Below are experts of layer 2 (counted from 0) of a mixture-of-experts language model. Rows are named router (the router's row for the expert), down (a neuron's output weights, with its number) and show model dimensions 0-255. Each number is 128 + 32 x the weight over its row's rms, rounded and kept within 0 to 255. Numbers have three digits each.
Before each expert's rows: a language model's description of what the expert responds to. This comes from a sample of Wikipedia text that the model never trained on.

# expert 31
Description: Quotation marks, opening parentheses, heading markers and media or award words, such as film, show, episode, Award, website.
router:141114194172140132112095105171098106115116195133099099105081213118167123129134158105117168164156098160147123123135108095168090129092120143105093151165159165140120138112095114119128060102089104132138118076141148134133133086143136144123100153208122151177114102109122096099136114091095113135122131100170083110097150100134143044118161148170149197142149167133209190165121116161087108183083171133079099069096139094141142102094129134150158127118053114162143150130075095110172159141140163117129141148083112114161135104215153173139128131086122119101097155162125154131106154150138138110121078146187155104188089038124055090164120120201129114125092160177187091146180080159094136159141176136120156153173109132024112117108114115103123128110176140108105155139107141110129156168109121
down0:081122121133160145093168115088102131098138190120135169100150097154097166166127150161128108119111119109134106078136147113102110100126117106096158142104147114120186167143098127086113134167170081134151220191115153213189122127091187116171066128130086144080114091048132116119120118130060121157115074166046108135106142169161159119108119114144094121132110069142138133094079105143088080174140110129108144085100095111146154129082159150135096127070116188153126158159103156131121094092161123119124090161089100150177171138178137109174114092131132116217181161141131137128127120155153099126147130070177137069147073091170077070113116124141174131092136100128049108138125104116190169141134122176172113107071130115120092213075119141129150165126147133175143166101095161148154117112155137
down1:162141177131155142152126135132138097130101046105098099164115145141141106083140149133100152111151141116121172197101121096116119147090126116116168131149128137136135112094183075152077111084111074112144180119095174131090060118114094115158137113159129093137000105187128099065086131132135124150058192107110091105154129110139116083101197128127097151168141148154121149161153153119151174118080105127084106069121120116069131098139130102165092143125157121135132118089153092102104173108082109162132110162085089074125130131109065099150204094143135092127130158132137194103145126142108071137145156164106100205169154126192148138146158065150151120146147104130147175122142082081050169115094119108157104157081162155169124104103083130119176109130147154143110160125182129118128096171132146
down2:164155140118161152071182155135103120127076141150157093110083117164102123155140124161134155097174061122140129144138137159104122136136172104138167091102106150210128203130094106131134102170124136077103176095080139099102104183151082153111126130100121109115072091132165136197118161106172170159152110149134200171121133053149128093114100125076184151128134162187134128118124149170144143128116136110099166090160151115105122085104142126118141136169110081137163133181077184140136168098111093154133164145108149138123129116147130049173115096106186140162163156116131138078065132132111172154090133092160137165114105106169098157132094153014116108115170134072114109118122125170078080120048115134142103169172124187185172112103117150116177075104078091076140127082086125144135161100111171
down3:138088172102143134129123078095103109166088112208105141174102157134152099058126115079127164139146105131156058120100081184124130163144117147161184179142147135143162101139104153131087173058084129117119089105139104119145170098142191158200104132122128175111106077079107098110142084097109131125094120123074112191176114125135100075152092128074091110127051124129127160166150102120130124141083079110144152147156102120076135086151149138185158143060114098070117146132115112145125106083061133175135144091116111098158170091175090158106163117103088062173066106102164131090128099166116125166120101150174094111128134154137141118148065127139150159133100133150161052094167153109123144149167099167130106110135162162174090114130087196175174091103143137172128085121135184167120111170104170
down4:041131153083161087080132179122061119151117194127161087077086075130126135140127105099088185159059116129098154135080164144137125089155135125102132104141169090123132114098143133059066163125166117119139164093172132115077118151112196123109107108103157128122033166107091117173090101141114101111131127189139109137122124173122098131125087123180098174141082092152148144145063143172137138099152120135156133087103105117135069194144120126114206156099109145144093155088116119074165114144066148142158189155089124143062143109138149136138163150146093096130118090077151186140133142098171123130146104089077132164144139120132082144094112107129170098156141130119184133069102142163053131163110070067159127100161144117073133101135117081097108112134108155164109103193095184123174120136121149
down5:134151075106158132100101109103117100117142104143088113150134129115171106104097109198133198125087150136135157131113145091084150128111129119155126126123169069139199126129141081114145142177081158079137138146140133161149155171143047164133123124135134154139182152076139187093141127066143149154185177143171141111202115115117130123101086134103162159161085167128120168149155161205138163112128198123110107116110182116116068094144170145053062082117126124183156118168141136115109143150132185066175110124144145150088177136163135092117130068143165062178093194126154138079081089132099143139053133119138115127150134133094141121172140151103102147066164081122111143154144158180172104145158092197167134119147168129140130140153178144090154155182158094134099093157140071153097179156141151
down6:145110137154089107137202071176137130181135122140143113164111142132137168138143101104162097140152139076145111161119119185165094116137119178102133093087113114085066144130121078093097134108136119166079085164104115138136130104112098105144132200091031138164161119104141139143148091154101095103109151125074077125124140094170143169122121112108143135042154104131067100108026079158144142131170114131079094129136105136151114146118121082109106132062091146099119189127140051098110204106132131166100131064148149096166145126129142132072086093145115125131103071131089085083135139121130108126071077113092134141078138153114070083130126107203031133109135085122138109129120140136171144122145175160120190168085157134113172134096083137090094125117076096159123104142107148124186086097141167
down7:182183113169118130124157128140134138123135169091150139147152108158114085128150117137142087169115181146094148099135150164082138113128117125060141121127131138168127107128115173163126155072112147112129137121139120106103134128105140106112123168146174150123000099106160116155131126158123101175144079121161138146063158094150163107131098183086128137148114153138165153159077167082123122141114173165127101114140138165170136133175171062132135192115091158106075136122123102179069138090134177078103145139134108151106150144089176067090118097163068120129136146116165125113157094111091144148123159120096123157082186153157084118150129095135173090101161120091150125128154151153000095121066131087116050157160113151134156145118185123049136128141121152131108122092113140061099136122140164

# expert 63
Description: Commas ending a clause or noun phrase, plus closing parentheses, semicolons, periods, and the verbs was and were.
router:126083148131075128093119171089132134116176139160085110124143144165135146126115124109168111123123114107114163167161181126134095070148108115116127151154130089146116074165114127156148080079170112109120037078180116118115128169165106092150119151122061094128135092076107104133126107164105161173143144095114084073123099080125157078164126165149150141153111167087148156113111121134066183026132109172116127125143115147099161165117179079065102150138111125193105132163092094101090206127164123066121182155161114120150131106176145093118151138123123143134151112171055119146080217100116080124143124152126095131036084119108079114165110126151053141154165105154109139127118094087112141111156141146139135080182129113108184087103103162128177118162060107122094104091104123175091110135095080
down8:202146073204135117124116133129114119165136085175187133132092139126133106144078128183102107121114111183092109156192117109124084112099086108103121117125110090149153130097160095144140131032135140161132167157106135100088108130119165067163072137111101189216085130108142108172154160140157111107118096135088111138142066167134084134104162116144122173164161137163188127125108169186138114143161128120142141095136069141128140110150079166127194124141129087128160167099166109151117123114099132132136106070127080124110129148113209153141104150052174122115066170142075168076154167092154088166093098135101143122054134136110124111081134120197139114119110142091105126094167175194183117137126128072166108120121144162109110098170111136123071130127119143175095117160202148154123154177133066
down9:053150103173108073187144134094150092144092137129166117130118164141155109156149122134118108167106152151144101158157130126189106187117143132177173166139091107128130103141172123115124175131126109120144203093151125106087152167122148170091101138201091171095255139102096133122146184099142091176097152168103148131171156138105131124067150144168117097096131112123107059180133150112148124142119147121137108199133189126087148137146143156149139160124094138110145172134076129111130163144154078157123118084166144166116107121173152095098138168122099101128101177162126097205105096109144131137182127085043086115128106127127155144110087168071130116151152119100138136124129100115230108133086171165062127122106111134095120103123139098138172131142168115121113108095157140177196132134086134
down10:199122082114110102118175140130148135114109147155121171128171166108137092064125087164071084100113102185131097107080187143114155131131074127088203128173083140134123078069107082166177098154133114178099182164121211136097121091076107136157139149168065114140161117131144100140109156187156104141112071110159153118138134130111136155115153172123146172115108087111186119102093148112090110108153161107168090164138130137155136108091079147108107150112142041157179138127120189126199139115136126124203182142142112112132090157125194089167171085111129152109097132133085140088158163155156097128108136192127118149075128121151102139150071114175045116107121061102112142143169112165151075121085136110099150080139161152094121150108145156098184083142139149151148170087122148078118133129086140
down11:100114176096156142137154120132108053110135150096151179093161091182187133044206110118165155112147138127165125109136131177107119106164102102157169153115094127085082148164127125082135119165128069090172154124151151110126033155127124154124110055077165121104137112173157157141133136064091148120057154165133099099107135149122106134122095135086159113128153102143115158193166069130103131135107109167152121096107126085179104149132110154121094106116165073135132098099164140161133107110125119094130201066083187103175140144172143085098088136136187124126146107130183147169113075148066166143135124120180114084133100140090149151206123054062179145122097123169152096124127139136046140117113114127146157135076161153143150140113139205124143095090109068117103112098142097138136122113097166
down12:220129139086122106153085140190162130191126118108131069106134169174101110134144111190093166085141114110085140127108157149077170095101111114117113150080081171126143176133108100103116089164112112114121149187134115091109127133104126160080194136093115131112190145099154127180157108141124124149100149093120110163087111109103142156077151191128161109129167108154106104154157116136193059137129151138182151104141123120123114112104150077121077083137126161157146139096111102071155177143156135187084095166126069136093126118188124114082107113197103145134176082145128068134150129176193112112193174127182094129117112119127124168140132092113110129117149150108146096110136102104173136077099197171124151139181122206084125142122116030064186077149132118108124136131062113099111132095094114
down13:136091112183142162125130139093159155096120148105133196120162116089182145130132131138158066146157134112083157092118189144139074063103116102111160118115126076137176090130084156147174094159130135198111167122122161204074152113115060180118128089117190063145120129185132090124169078107040091167141131099114145174096119137135119137123109134145150163159131126092164086163163138134153143157142132140130108097095080143159136105125135090099170138129134115162135050110134176094149133116066194140186144133169155108172086135103138152161150107136113191136131098102113092174166138134140095089092110166127160126128169134120150164156067171146099115071106150163118162144114120137067160114199137102145155104149121086125144160091099108173165134133093078206214131137114054096123138117167105
down14:148055128129096156126155125158122144141162127161076090118089115076133112141111061117107139094077171193137113117108081085114132111103142106176112156137077142050163115164155101086077163130131165115113111124124133172136120122083120141128023165119081121093156158142147113098143111056116118162170131121126100104155116164102133177108076112179138148118141255113195107128111159098151121099190107101147075095149104166118127126112123186120133137150138118174153099169146104142141110150129167107178116067047138144102129091087141164157089102094118145153114154097134117127150094152146141094135168122110137083141152179112126149081083155148073158120124128141166107095096098232152125127130132126130182080098218121140079109128125096136164099144098097141093132108174125188136110074145147
down15:131163092179114156083128102110153129164123119142145146115127063087172042117141113146143093123084091141137187081084084115118078166120117206178177195152112085190154141102109088144186133059094116153118115183176078092143136143101145107140138155169100140131165155139057141135127113062122161165109102113151121073146110135122080111183164160115143077139200163105177130137175151121173116080140127105159166134134087124137125112138124119187103066134139189079124110140177119118114107096156141092114147122093169115102120205115085105061210159133135157141065086141115140117168146085120119176158098182155169122166120115131154217085135146146105092109135135138143161138091128120085138138126129112119088124086110082083148135073136126134133168099134136150146201117154165113122110123122149

# expert 29
Description: Single capital letters or short initial clusters starting surnames and proper names, such as Sm, K, Sh, Mc, often in lists of people.
router:097083146114156115105121121170080205176177117184145121139097133104111160205131077166140148156077166107166081107105106144138152085177070107129159081173127096093119130161094122088125094203182175130114176144092109210097118166144126130111156143098114074136159161117146106119112103106177188114125114131112155135083109071145134161087171141134134157114107122124154097083137138112161151130076145136173132108116151081154134089062095099159093074126119140163125128156152128171089086082098090107107097098117104109143148147139111118101126113126172163171149106124080094108125136104135095126173128108136076094082086167120135086153061141104108165090042086120144085136145138109228175149084054155125141153122128116099140164121111146122135154179179092193066126160177151100132095124104135
down0:168155113136207142135075090065155133123101142145142147095146132142159107117095092101115115117158163068123113128119121152160115123130056078144107111171182088158178076152181136114152167141128148201112104128076134125182134087118117123120146068107124184118178137155132107128142125108170130143125139127094123105114150180193126150092154170160116153097117132098163085073122139238126114157109122089145134164067132009099169121129149133138152121114131166127101168178106163117183089116095146130130094126153162099127131120133144135120157143228134050155143188157149138122119093144126125128113166047142181165123171113096073144098174116089094158127132100099124108116090080085175165081114119145141135120116191120093146098163093176144162096199103099090083128132137131095100126134109145
down1:142114102124154105133117092096130168154141149130131130124116209079116124096098090127152102133095094163143090096132165093125121127144163020180107092141102117142143153160191142119139113167177180134112181175113172105086117141097092118142106091148134182099030173141141169140147132121063104151227168112135046097065137124114152110097140157154128171073124120097108145093123138104140145141125121152129155112119097113148074154163096142104153132073148130114085168094127102127087121170129159075133097089167169130126170163186134120163087094091094108168154156100159130099069100091164093142139160117100112121135093156182107132092118055129170142125151115134090132148086129149109168103093128179124116174156140149181098176168108179095153102136113096122090160126076128083216082132099080
down2:173138159108136086133053191100112071115179161079132111109096134120175131156078129115076187160143108186088139157092129137138119115110107151211161170171084126140103070145141155133127103149135105093157109140105114149083125100131153140188114155083190102114039084179096114105121119124155114161139123142142100143115095037109069080141121111103165108119116139113131131149126142111163174086132060175146080112134143107080079169120085174144190179090139110136118088095175135111130166185106108166126191132115162122116157110135148093085092111116101159114067171154114174171119129138097170130098066183086112121105172124134127127150156128133103176104124152111073118141159146138083134179089140102143101146167086147154175187168145179159122157135112185120126098120125156064118136156130190
down3:114168092203139209147129126065187137195149095143111160161158107118149142129150092087123150172158157119156107130137134111159090138130099107095066143139110143136161133181102147131111126099157160244114145129185076128132153166168126130177094120149061096122147086098145085130118119142131085116139099117100163183141159175129103127097159148144121117128148137138139095127134150111145108134135070135141132144162156123088119088139119100095080081166085120100153104144105154125117137177084121184136073144150085121090061149147096111133109050133088166055077126114081087087076142136118112140122083129162138121152066133135146112090160110140168125073139160083056154087191102143138125146145163155129135137192112084144051117144159134159075125144091196153092062181132150180093123103098117
down4:158049094126154083106094159133147100199097123157115109119172149106086086128110118097186136115150127140151156141145186127152102135121130110122125136177122091105080131178077146124097094135103082099106144057149134078141152132114127145173211099107138098190026112133131136105109084145098115157125118141104129201135127113179111120107089118166094159151142098180128099090096088124110126127135084141132103110099135086111104131142148088166038142155130094137159184083145120191144112130139132108171173053117061125079092139130112132157084091118158095159170070116111138095081145152095136164162163127106052150186105096147115130098174133131094100086180146153071150133137140157093169100178106069115126087160123070131120124173129134121114061128198126122090107162194137105126142154101143
down5:164142159170155123104133135150087091074068090088127178118090133111134129137106104107158084087135076155119133127139183113132087162050202139113178142116105167133101143116111135129129076132105109101123096121150070119100147140125050091135083153166126127182157083124125163103120125126136086158172116189087114058168143051147109141088139115121091132107119129180110087116163143234094127088147068144102120149097165142122165132101097094137128134157179120134094192142185077136147069115117174102159180087107111119168064125186177089133143073129119079079149087179127149104149147166100129110144140096178091198120162087146142144117178186154095099141105086136091088133107218145115119120128127108121148088088109096129167101099143139127098148114122098104148103159102091111131141173101124
down6:157191152133077025130151114136101125135131134097158172124106118134140073106198095092101112102117111170117153139154134119107034166153153145177060123082078125117130142129163097137118147066107113134099173116110115090097080140132129153118168196136104159127099126171159129153159154078099153164076133134105111080179139137106139206086134118159098151097172167119064190146128109132109161154095101146118084090135112104107123094163137072140138138070095108182094101127135105108146154188142121135150112110075114125119078126147101140168111156126072195106114098211120158125115133140123137090075107130169138146158121121143114180118134135164195126072100180160126098118139172175134123117165129128147125103126059113072161166091172185175111132068138120067155104130085113197116107109120155
down7:140100126115147087156122119123076157139131110082149067099158166173168112076138184097107122088153172144133100149187114079135114139093123160143089143194103119162072115091110159103103117193158128117140216116100052093090121110111171167135204103142145119125000126152138130124162142094128123156096124028125114134160086121177150129171100127129117165142136103106141135155074114181111109127133165110150098190108106114135076089179159140104084135092129137175156127085128188143071108174095189081102146156172154124099127134122122089130136119142127171159169129144112154153166135120148159154120104155106141130141168127111161129165168106108100109154193135122171147167139141147143156104115139109107135156161130141129111195145093087114102086149198050134094116192135136160140144173166118

# expert 7
Description: Commas, hyphens, list dashes, slashes and odd letter pieces or accented characters, often at line starts, e.g. L-ike, Rauch-comma.
router:137156148131123157139171119127137137142095095135155188056163150109109166111123173132072170091131112136142132115131099099137095157091118111104136105083093120150137145064123146119160130148089117087196179115111147061143108136085113123101088126126095138117112133128112133146109103161076109088145182069115144152117142117126146138136216150096132119101115129116101108114112139147159096164132097127149185151145145162192117087188137143196101095133141079058125137116125180126122086107175080099093090126149183118110125149096191061074103126136128075135127102082245104133164104182132184143131167147096119128153139127159114150180205104119180128099182084194121077158140127124041084152083135125076093130120157089163118128151114141158090079099140166122105105165104146118127095102212098
down0:126074109113112180130157102070093134105132134071176167087081131113173095130159189089133106074152147113129154142143117174113084112104121082126151124156124079149101120188138150077132094108076126074146092143099108132109133135081120159084127147155216148103051087110093135147107124158152136126092134140121113104096071086152154092099127118153107112101137105093081139148159111108123112205145106136118148118136083060108096187137112100097152147130105187118165080134142071123125133166112140131164127145194161174137085125140132157114070137186099153111139147172162127084166091152139162121089078147151118153163070145099156121082123102127187107127141117106164094127107148137038168165070168155150054108099121133115201106139132131168118126035164153095150120086181134149162196150104132
down1:112114156128114122128132113175057132183055142084196196152066123172164122150122173099130139086104084163095153123078160113071108124149156125151148144147133156163111161117149129111105125114078138208131142148126093162118116137084181122128184142117146133127212123143136161129124147152121137135089148101107141111065108112138140120054081152093172107094118151143122075104164082088149069126193153133101115135151081072178125133161125114165120220134109150079120178075081100087172142161081065164089077131181117126133147132135106149134139161131130146125187144108158146156103127121075132093155122157133146078096171134105141192151069096091129090141148111082137157124091114082154195118139161149118140157143097122164128163162182098083202161148103113104146155145113162131153105179113182
down2:102147152124158150204089136145031130128131146115111160166147177183119095157182160133119103145127123133113111136155127138133095106141139123135106148163107187114076134127120154147110149122074082183120072124117193111159204093090123171116146111110152182170081152117094132088120172098151145107118130086083106087131100164111119133079083113107172106080132076081175116111097183114107099173148115176132097105187157116150100100107119118161106169135161110165175085081078108121116079134162113178119159124127095140183132108128127166113099148142072128160113154113078111166083151138130158123147159130147086178159094138106172137176178140184151148119085122129153138140111052156086177107158191088205181174171109114139163141140138111107162173116171127181108167090148077117073200154117111
down3:135159089148145128124106090074114132103136171113114158128168112091175107134204093147125092144130171112151164107078060115072100166139094133081120130144089097137095181122086086143084105043121140095106149108149165135170162089146107140103112162153186155083123111175157117096113135158171170132105136141125119102153139152132107139175142127119166152150167120080162130119111135088115156120150126062124111112100131119134123125136167107136143108081114181120136105159118128184136180165167169140183138181186116127122068201147152103150164088148063098085150157149109136112169166124128172135087109182147084208140153114175115168123134174128018167131142123087141169172125104090199121105083180096160182163045126114129147145054131121166064129150165158126130118121130122164111118102169106
down4:086083133064099146128126159172130125079090169143087172172132136103154158071092132095082099088131125123162067117119174121136125106104122145136110139104209108112149144116084060119137104192144085169146128089154136079180137139181112153130116118096024122133232056091112121165110108134108133123079131114119194114148131154145109126120102124102083131112117105155064170148114069224129081107150146163132149159186110096160104189123124083159151112169136081136119107135133156087138101145105124154121125170108113089184151102131150076116132116104110135112109162110142091144130117145119119160156138102127107052117138070170079135127144078102104157149111132107097068107107126089130126134126129154099144107131145132123122058178096147129192070167173065106131148145082130130110138181051100
down5:076105149099111151098101159166108107121186146107120142147110119113099154167086097095089119123173010076167046140128100128142153109162206135161155120104194153150102120151154147163142119181130113104095176158112130109181134150129175194148127113083156139117141106112147123100102139086085135138157130148111097111097117097130119108091130103060196088129117132120097129130158108133164116110172130157126068121131163094109084117100144156110123120183144076103159142116070115071102093120102092207150116122171162133183185082184089175117125136199124203142112118130120123131084213127142103131148082106174106121101199112113156109129157114102117156100121155200166128147112094121096121114147105142148091141094072101083121134151141133131133093113144056091163084080166102160148174176132100
down6:140159174145133145126172081133140147152095119123092082096149130198086102139044106168118119118158160070118128094087142102096128149175133189182144116114099185162131158107152138091049115097094175154134147142161175080159081093068084153112156161139124139128164122164145147182097140128143067133137167145139051134106126046137117151099106073102121075168155146069105106095222112121152141142111082072133110159128121119126125182121137101127199140111148161063103086077161109112165150151117160201115087131095132142108113135127146087153118144119102085126096146146128116149133159110107167096138078147124070162145091124189191148127098117088086123100077143145103124129126089121121198153137142117133150130057156133140116150090112094155104094119088111147122175154132177085205140086106118
down7:152200152134140115136135155127147087087108152150144134111097152133136097185085146145149132073154138149144185138083141133166140238159141102086144110160185164093071153146091073126120110106139135108125146097115139125152102084085094105176177122077120183121193151155070154057134159176065142167133202102141129083132146146175092163152185182128196066059149109151117115143124123144188143114127094090137179130138112123116173114128168098140144098077107160109149080066140103139085110108084126191106164160165112146141150105155158088111137170145123107146158142095122123188155177135119112187104099151160144136122192146193142160119102129154147132112087113096100143083118139098137083095115115103135161106109115149086169125085088132177131137134150179164098103131116159190138137130074183

# expert 54
Description: First capitalized pieces of proper names and places, such as Ph, St, G-reat, Hong, J-ayasuriya, often in tables, plus the article a.
router:141145159079143114200104087060086133149090153158105148126177123132096166051155099099132112182122096073121143094080100121107136149078083131163039142140132144058126137099114104146126152155070131090123156083046105118069118147170165183115139126097134152104112131099154132094138178105129121185134112141141099164157074123105114137157140127168060117191129155048088097040104139180121057111095120075131138130072130127148127168157098128135062117141128115113161136162180167132120113160147140097069108130065162147112174114108103152075099105164138110135143114156096053076105085134083151118129139097156094096104121150172156113123153142115094150164126127122123084142185128136126134124144160110165038123103151051130115125126130104144143103117105173175146142166135149079143143119153142
down0:155136073121132096127132117198139159139094131177162085116103096092115099151069102154117064116146140099116193171147147127097126045131158056124147138110090187134133144115127098149118150129135103133104192131079097161144117163177103107127127093177161154169186116194152185115073083098096129109143156119140105128157101127090223165150142086132113174111097142160170057148148132130128112154190157120079119119139130089130192142155115100097046150143126086166143128125104147066112108147128074159151087132111152182181142096141159140102140096111128062099162161065155136113114097117103167076067146121118132153101142172144147127122079191089154138090121099100147139119063129137163144103203108096108106100124084129105106132093147071124099144088130112087122049148134146167143117098089139
down1:167150105111111189110167168178101096150121122109110138138113189127143085098132116154133108154139130143130098117148185116164069139180139168177176161135142101127185113136153100148128159133182135101122126084057184095144094161116107163066090097158154102169164142081052106111173123146120165124160162123110150137100154097065200079129061124139142106124186112131141116131165136058169104139142107116178174111142139097063109124120142143110082133134138185150144113165093118083150204110132168120066154103160115087227118118127133121089150166099138114147149132124077140147120142116186133148137189153112114135204174067164137085130148146146164160088159157083078117107137163141128143160122077129148197149106102184150154115117172150096126109053128116104127148129124143098190146133136192
down2:136155107096073119144084103114132116098146124132109154140089199109115108184090156104130069189120125145175186099130102110147090134142167100134142164114116132110152141080051164134137061123174167151146084093135117139103142161144120119181074162152102131096153145120071121079146078136124096195171110192171096092189142118168127167132057071135163187113151159218135080077091120097162134132124163120170058108159119166100078094085167151080126132101119138144191146098138135152090107177173130104114155144127134075133124084128143122138058133145131160124116157096157158134169117135105119185151098097126125099176141075222147146134168133121088106107117153088107169094061165171155118103124107107156163099120159122119119105147135103104137106131127111177089134148140112149111150101148036
down3:138096094153073136144096160159123103101115101155133183167151091076130133143150135166126247162103141134120131155125145156048083144126120142156126137095142086193152138102139098116120111092154080150125122161099105117116109171202157084104078163128100189166099118128131174178128140141113096125177173089119112128125135161102110106143109112137144069124149092203126109120140081145126168158109091127122161124091139132181168114134143078154143106069133101099154116138136082107177146096156122119174114125133087126097116154136103085176171162157113093143075143197124154124090131095114155177127137121155079174167102076111101138082172099120104173100097108145114119043123144093089152095121112101124078079208141105135167110182128040155123104149186075118082118185150143088095088106181114
down4:162110174063109174125131117059168140171158135111148127148145129135122095128173146132123171079093213227184163118062114098123129135118155138164115194109103091133194154105136089137137106153126121104103104138101153103141062129118112022165125132164117132149117140148128055060107163104152204094159083131138089175151149132093131150190137140150155142147122162088096142151122089077122111148144120087152128140126119127119138081086151112155104162114163088137156090129130156111132106149097116152087115158141142140110195103142128128108109190128135147177139097104125100129171155187133123089141063103127070050120179107155120089159132121185082063084046099109120110143154110112158087124149115115129122099089130188096113157104172103080101111092146075159131145127136165100095115080155160
down5:103123123161124149121163112099127109087153095134151121150086092105087128102103094106143133120134095031150105113127112081102101081138079110113107130170104100058102116104119096061081054125141087148071205174133105119123127095122165150166106127128110128175177144086136088086141123139111154132106119116154098086142134101148103055126151075158121108112141165086089146137146118104156067171089140105158173108146103159125075155205171147095124119077141093132155125129151112050138098159154149145122136122037165143166109162156200131133065112150156149108118108098092111091145091163119116126174081078131160101062133128164114161098135118091066118102147199106071098097160101138118134144179112095168076078067151150117115162109167066094149135094140140142122111139152179151182114165171112
down6:127121144088148152189071150111108075146128165090094116159107180111112185119115115144107170178147165125147124187148212146198143161153143174057155136069118139099102181152109177142094107143102173158153145122183109094100183136145134093130106132145091101126078093158116150161152115121150123092157171106117131194088194120165176167117152179127134180147163158124138123156131134135120152153106140152102147139149131162193097137108075050152154075153113145159083178135204101098122143149108140102130155132192109111106083100113162073120078110091058114126102131168134108173080099119131138122053137169074129145147101166150109083111084168164125111109148208093125156131127135095097133167079147135121162123150143141099110054163154115158137167128101081151116192134141083090112115109119155
down7:156174113148169166113115093181148154135134157180083154164104159148144108152065113169119079130149154138094102177104099084130103109160084079156092114096096169069086078105142089113119131087148148114155150061130078149149133187148132109127100155151131152132119113089127158146131086221106109201084096129173147132139171139084137130094131127132143183099149162108072084100099147157159083160151096145120080109111089077136073126148126175088146082181138096165078100129162126085181112101184140142129140139094074059168161153081094072152099143186134144133153101129163142132144119157203168142116082201100090100050172141204149133149156135166080113132145141081107117114077077102170147129090086123137127150095146137144126117133089146163128141133123092122143139136124123111126085111181092

# expert 25
Description: Prepositions, modals and linking words in running prose, such as to, after, would, could, began, had; also = in formulas.
router:114138084139138161096067121137121085088158076099148101143108139112173129084106099112100139175175065136122157141158091095066112136130126079136098126146080112143116115167115142122116102119138116100115174128106116133156104060128191177135125080161168177096118113157083189147167134109162105177126188139108113122134179166127169157108124107161131132126187109154068124168117162129186151096165112171128152111054129152090109158158145171151120079166142154147162121102126108054147112137135066114138150150192131117096108099110137119108159162141126113127122108206090161101120126158153186124124100119171123221146149167172197141099161109160122152114157187115135196143132128167102151076132121080067145064100123173178148126090138196089172086102120183107172096141081128062159170128124125
down0:112212125182151118173141136144093095138146083151150158163105122097163123129133118126108143156110163080179164094144141138152085134197182171083148090141111085166145120170132074127121092141113168081175192067186095100087122127188131141091094134178143118133100128154168194148127148133143148147098143134140120083084152122199135129160134098126136152138124118174117133071119072082110171119103129092128125135071130069095173163157143164098138137162089134061145105127152139088086207123110036102134162089135149105118073064136112117165115129190146135110184175154116131169098133105114131123190113159079124131115091160225125134163085135124141103139107140152099077127113142119096174134125148078166135212163123129168129111087132163153094089135143114142144125134070150127133133072107082
down1:124121169126102133070101139170160115115170125109207150148109075100141109144130128114148161084156108084076117113154115159141133142143159135112110115119112108142069154095135124092119093071134132040164134148087055120158149128124098161137115139110143132108137111141127168137109143073086177168168113110113170110164157071133077153123155128135085113062073129167106106193175149139188124105090094119088113133126110137138154084088118085109044099146105106139136161115117099127101100162189076134099105114141146138084136156177127169146112122063088117126130123165215111115079076084072101153144130136158139190103131173168150143099114096115112152123127142109168179110119124179000139114120165214121092134134121162108091127093081142166124088128121088091102134076087164092117158124095076
down2:180082103128134109132122132103130106100102174165130104083090162132105117199131070103099139109184109078127117130172059106151106139116194162119134140114193108159119143141180101147086149169105102148125159167149105100097126176192107134109151139158131139121161121109183142114122085094150107141143111149191160153101116084144154095125181088127112145154132154148093127107151104127121075133042130140139189130154117125122126146099055172166171072153136103118174170106131134135189117148149119130067181150145148109122104119150156127150132149135114080140141186170141164147107145104145148131219081114125106109105121194108164128090103122127146148180117049132134120094166206134148173132160163161161045143171171134109172127135099177152077114095108164132131052107039119116173100149146063
down3:140121109094113090131161134123120129160127123157144160151104113119217170099088142149151126161157101129136135130119089182120141068130189194210131110178150145118131135223138056163090194126116155071109148134127122132120092128101123175137139161126112093068250156133140158095088077096137165142091088138124091158077131128133127174164135130116125066121130151169111161118164128116156108098096130114123100088121123175048132132088111130137129078150148129126140157122096117100132129141151149116096078071180126132175128101134150099139137148174093176147137070129145162171096186077120114143161089095151143124141062108122090165169121179128121099152053139094171148149100124197197208122116125159149172144150129131153153133080153163134158130140105150128135188133093064106110125168091136
down4:102102150086122090133126065144100163134157164149058183159204113155156169186114164134176147122136184149134175117112161163131188141075134099094102137152128094125081136126170121096146090153101112078090100169090115152105166102119078135129136089130104126112080163129102124134112099077106146119064130074113068115133125146171135149185192124114144168149098101131149116135168100161095145118155140138147126080140150228115132115170112138111184075067141129148109096192133109139116150161080118100126115129119135128190164125095088063139166093082153084132138139188128114118171107137121133109111163120071143097119154165191064163104107109142116160127064145096108107190058127089132158156096113159161168174167126103124144150156149172045164147089096166125137205131171136134136129138159139
down5:143084093129167126125102111184125137101120162132149120105125088175175100136130158097113110048156082112108134136118126155113124117175106103112066150147163153120097153142075121120122081122135158148134069050145156108191120065105102102233148101149177090120190082124137134123151087120151137107140089170151145092142088168152112118116162077070102050133108116126135156108129105124069134114128104125086164154100124109095117162174125091106163090149158141082166113145105139151118159128119129147116127088192119133145114178169109139164115162130168168104149152107158171191138095177099044139030080154119081122123102113123099135175079151132146123133079128126119102089120147053163055136083128113104110092216150054184167084121119162131140142107102111086160137137127147151136146099143167
down6:128071154107133130071122094086170110165119108137137151129076091119142095143132100132091115081087141153164121103030084124089121166140143147152072174158136168134084188163129098111123120103137143101079181105090060130130147096106148135046125152098136118077169118165179171061085104066110106119122126115108156136136172079082148125157147083147127029132177172178152159198104110095126150134137112115098198141092100101162090134102193150115132099136103208128119093165175118150078141148104134085123113065125148120098160161134140109157135118123103115130114170066138141086079111146111117148143099133123172198104151126179165160171144142085135146146126176118126191125069171180085106151079122159154088110119110145097145179119079089114153105151123083135134125108095104164146124125118148
down7:161129114179052099114124132143186120116150179116169122128180108144133136155164153117052126121114084076117143116111092127163042156172153189113149157084183089126138131173128157119136109147126166124133083155146106092169130069113188094188127127106090176093085136158154128136122172128111153118175151155162110087106130192138087113133167104127106136166140092123154108190164207109162073113154129109113108166147101143188176123113092091141105097183144168146142144193156161082112112108135122068169161117164113133085128123165098120169143116130088140159114167146105085192152154167155108100115184152156137156077156187113143129094127145103112156146132175175130161092066131063190100144170149107163092146156148126104110114113148204172085181100170132137098122142130102163138108084161177